config.toml
n_layer = 10
d_model = 128
n_experts = 96
experts_per_token = 4
d_expert = 64
d_shared_expert = 0
activation = "squared_reglu"
moe_layers = [0, 2, 4, 6, 8]
router_score = "softmax"
normalize_top_k = false
routed_scale = 1.0
balance_loss = 0.00741
balance_bias = false
init_std_router = 0.0217
lr_router = 0.0017
vocab_size = 5493
norm = "rmsnorm"
norm_eps = 1e-05
tie_embeddings = false
optimizer = "adamw"
lr = 0.00244
beta1 = 0.9
beta2 = 0.99
grad_clip = 1.0
batch_tokens = [65536, 131072, 262144]
seq_len = 256
train_tokens = 567400000
steps = 3839
dataset = "wikipedia_en"
Below are experts of layer 4 (counted from 0) of a mixture-of-experts language model. Rows are named router (the router's row for the expert), gate (a neuron's input weights, with its number), up (a neuron's input weights, with its number), down (a neuron's output weights, with its number) and show model dimensions 0-127. Each number is 128 + 32 x the weight over its row's rms, rounded and kept within 0 to 255. Numbers have three digits each.
After each expert's rows: a language model's description of what the expert responds to. This comes from a sample of Wikipedia text that the model never trained on.

# expert 50
router:159130118141125073188102170106120171175098089135180101122123118086126172134186176149104102132131096081083161128166114109158058101105154101200112189190158135133155077113065152123157151132075163131173116138131122087138119087099161143157168108128136112115118133110068101136119117120113126080092085140097171114146214092143090138092156059134113170111126071098094082144106110147129112111111
gate0:064134132175111098092085119189134121126109123188123155061094075129104151132125170089104139142114104132077151129164129094105108168118167082087139175155136153133194158128164129147118135053112146076096107145121098128170104166128157161184156075117167147153113082109161087170080169076095100101167116130105153079165125131130092143151142138149123144185114075120089130109130165185184064120126
up0:168126127065143129166153151059148097144174138098148102172164151128136090056129097134142128114125125127191103129123171172169143109110074151169120120088094100146082098137078145075114105193135141157146124078133151144083124124089123078098050184166139135092139136163100161061180107211162154138116157118149136186073099133130176151082124097128125087113160121130132128162118119088105157134108
down0:121123119193146122159118113084157111137129171177125141173078125111101161096123112089127109153156181094075138151121147193102106153092132145110170141103144118108089083131083100166140106183095105168170117192109059081090102134123180183170109162188106088138165064082126133195153221131137102131139151133143093084139138127137170128092117156112134088117125133108093123128087063154095108134138
What it handles: Second pieces of names and words after a capital like P, B, D, V, in species lists and headings, e.g. B-en-ghazi, P-ast, D-ory-tomus.

# expert 5
router:110126153073143163148099129142160191113147163101135102103137105155089083171088098093133098123129143143111112118148163153085110104114126145097095064162195110107172131135094165154101121132110127135149109073125080181142077138116192112137111104134094147126149153152108140148129147096161093137099166069143125069097113077025087161166134133100099048196159167192115151105120151099122156094094
gate3:171156138128096127165114115111098166191095118126136145078167105120068184154119117136134125140178129078110115116130078175085142157070084110112114155166101129147166074155140129097142069127077183106125140106153146158118103088146100169203171065118059125093138112091205123173179142065146136121182110173142122129189132088105111130168117152101100100138126095152134090167126156112143130158161
up3:102119127084150152148149155170115111063138107070111131201110188161159107147113156134121065133035118151107088145164199098131177100125181111127109139142181111143093125130142106133074101196171148137148090109119158128165152121129137153057112166182182117131163144150062136098136088151057134123138130097127179125141133156151163147105172101137126143105110136135162143076139068123126154117071
down3:132116163128096138104056117058095160120179178134097107124128149178129126176163133173165076080114144075159111132085079130151143107146137142062179102082123079135127149140161105103078151125083154113140177129152106138146114143093114186098067096142127109113123129133103127102128148163089114093113100166083148118118157143125075132103148139170148122036130139127133126176194165189166057154092
What it handles: Commas, pipes, semicolons and parentheses right after a personal name in lists, bibliographies and rosters, plus first-name tokens such as Paul, Carl.

# expert 51
router:071159072169144082102187117174130159094117092140159136124175066068148139191146079183143099139126117133087089147147095077133093120078125178140157155103152123192145175082126148084132107135147160123133083105114088106122117113121115125128117118104120126105105151113166177138157126083079071138137137102099131083105176089158214125179147104092164150095166159153115176156094126113136117197118
gate11:098100127168148122180127124146100148101172167111070070074104144182178125140109081109133149152111135177118114161154176156125140164181101128159173152075078108186114166130181131201137105123137169163160168097094144128188156133070066084106133149157143175134152130160177082111110136117199108116182115147178136112122105138141140118125128164149111143115107127176185197115101117116129144174116
up11:150137132078106123088134141108135121152104076135194174191155111060091113116155167138124103098158150078135125104093079098126096094095144144095081092177173132093154099126086125056133126127096089089083074157177102112053100126177192162144105106095105096122116141117083185161152099137065120116059109110078132148114137130127123135142129083106150118159153133087084070127142122125122078095141
down11:095117128143100103153098110117108180167157160118143092104091167079134142153156118130098161154183141110149149116066110124132183151145149070150097126147105138081051112158090093063136145161097163115089138126171072104133150125158123054167168150129139113143149120099148096084130136133105165110118164137146073081082143102164099063091151145182091179082052125139148140077145139157134105175074
What it handles: Colons in times, taxonomy and infobox fields (m:ss, Clade:), plus linking words in tables and credits such as of, by, with.

# expert 58
router:088077181173138107103152130136086139168047069180116163131119120108105061131169098134107159129091192086174116156092126115090130088195117137095152076101169087101104140103176134136156130120076149106113087083148101127167115147124133105124133089115124137138158106177108134133159143097106119105157132157150192196147144136130143130119053102141154147142133126155043221134146100136119112163110
gate9:121097174110115096109073124171087116167129162167155183175190116087040082095114112138126077098154134154104192101132176116117164110140112134107088175097104098118128138131129156116126094110135172150205116095092113167116096116158103089074139108091136059124128144117146137140133165123127144103125085104139097112102130146116116182104100111121065109106126220149096147102188133177183083093109
up9:126115083123147168169169138092116136110118104102123095115075148127142133166136151116139183129088106070143118198107102178136093110110098129114136076109221140191110107087127185136162148183115118109052137151159168129199182093146124167183153164159121152109125057102117114100126147142116152146095203182107171100113146096153110103166138111091168119131119081098162119143106103079099106140111
down9:186132113116113084200111150125127091193113117133100147091111172142131156084156155148214152114117098093190193162073127116173128119126085126213123110124126205184107153101116146164145098177124110144137080103143182125170133133094099097187168096131150144119116148152122116157122124149144147126087196124097121119157122146140160090141120085148105151194077127099102130105109129117118077177171
What it handles: Colons in kickoff times like 7:00 p.m., plus first pieces of words after After, On, the, such as del-ivery, v-ice.

# expert 16
router:156139136148160159200079164165136150103123135127192124100105055076090096157152162069129153088157104142076164129147141090153111086102141155178071146156198179138139067126099139159114132157041115131148136097166113134120103159110166128141106147140164138142093149150070170104112067113109157083106110105161147105091184107123114151153098103172072074158124112120077100136106139107136134117086
gate2:195152181159126171171093202170177163155124154153127175138148144100113083125098106100134145137129107084131097142091136099133128083145079087142115067111138138176133140160088100145148103128090147077076083129142155071140128182103152109142030132125156078129175129099181147114114117132101196163110104046119151127060085114125137154146071180135122118158146103109147146143101097132119122124109
up2:103142124046136104068167092092132120156117107103097100142099151170126144183133112096175098128155127159120107139100087170084128149099144217094087121113092107081128116063140114097115133107133099195131104078111145188124152063158146116151168138136174168134079167177109135110144105130153128090142141174113161106144160090104139056102169033117104121123148167111086091088147141129135148097150
down2:151165135134107129124080155133120169084079147078116021161097129160153167120128112114130153142167081150145167181132120094088142143159083131089132127134142138085171113135119094171119165129124120120137140191090146136110120136190110156156167162180104163072130112081107112105135061151130189159052141099128105154078129134179185128058148113074129088135117129144154164166129145069127080151123
What it handles: Word pieces inside or just after starting capitals of proper names, often Romance or foreign, like J-ose, Mad, Ben, Le, Rio de.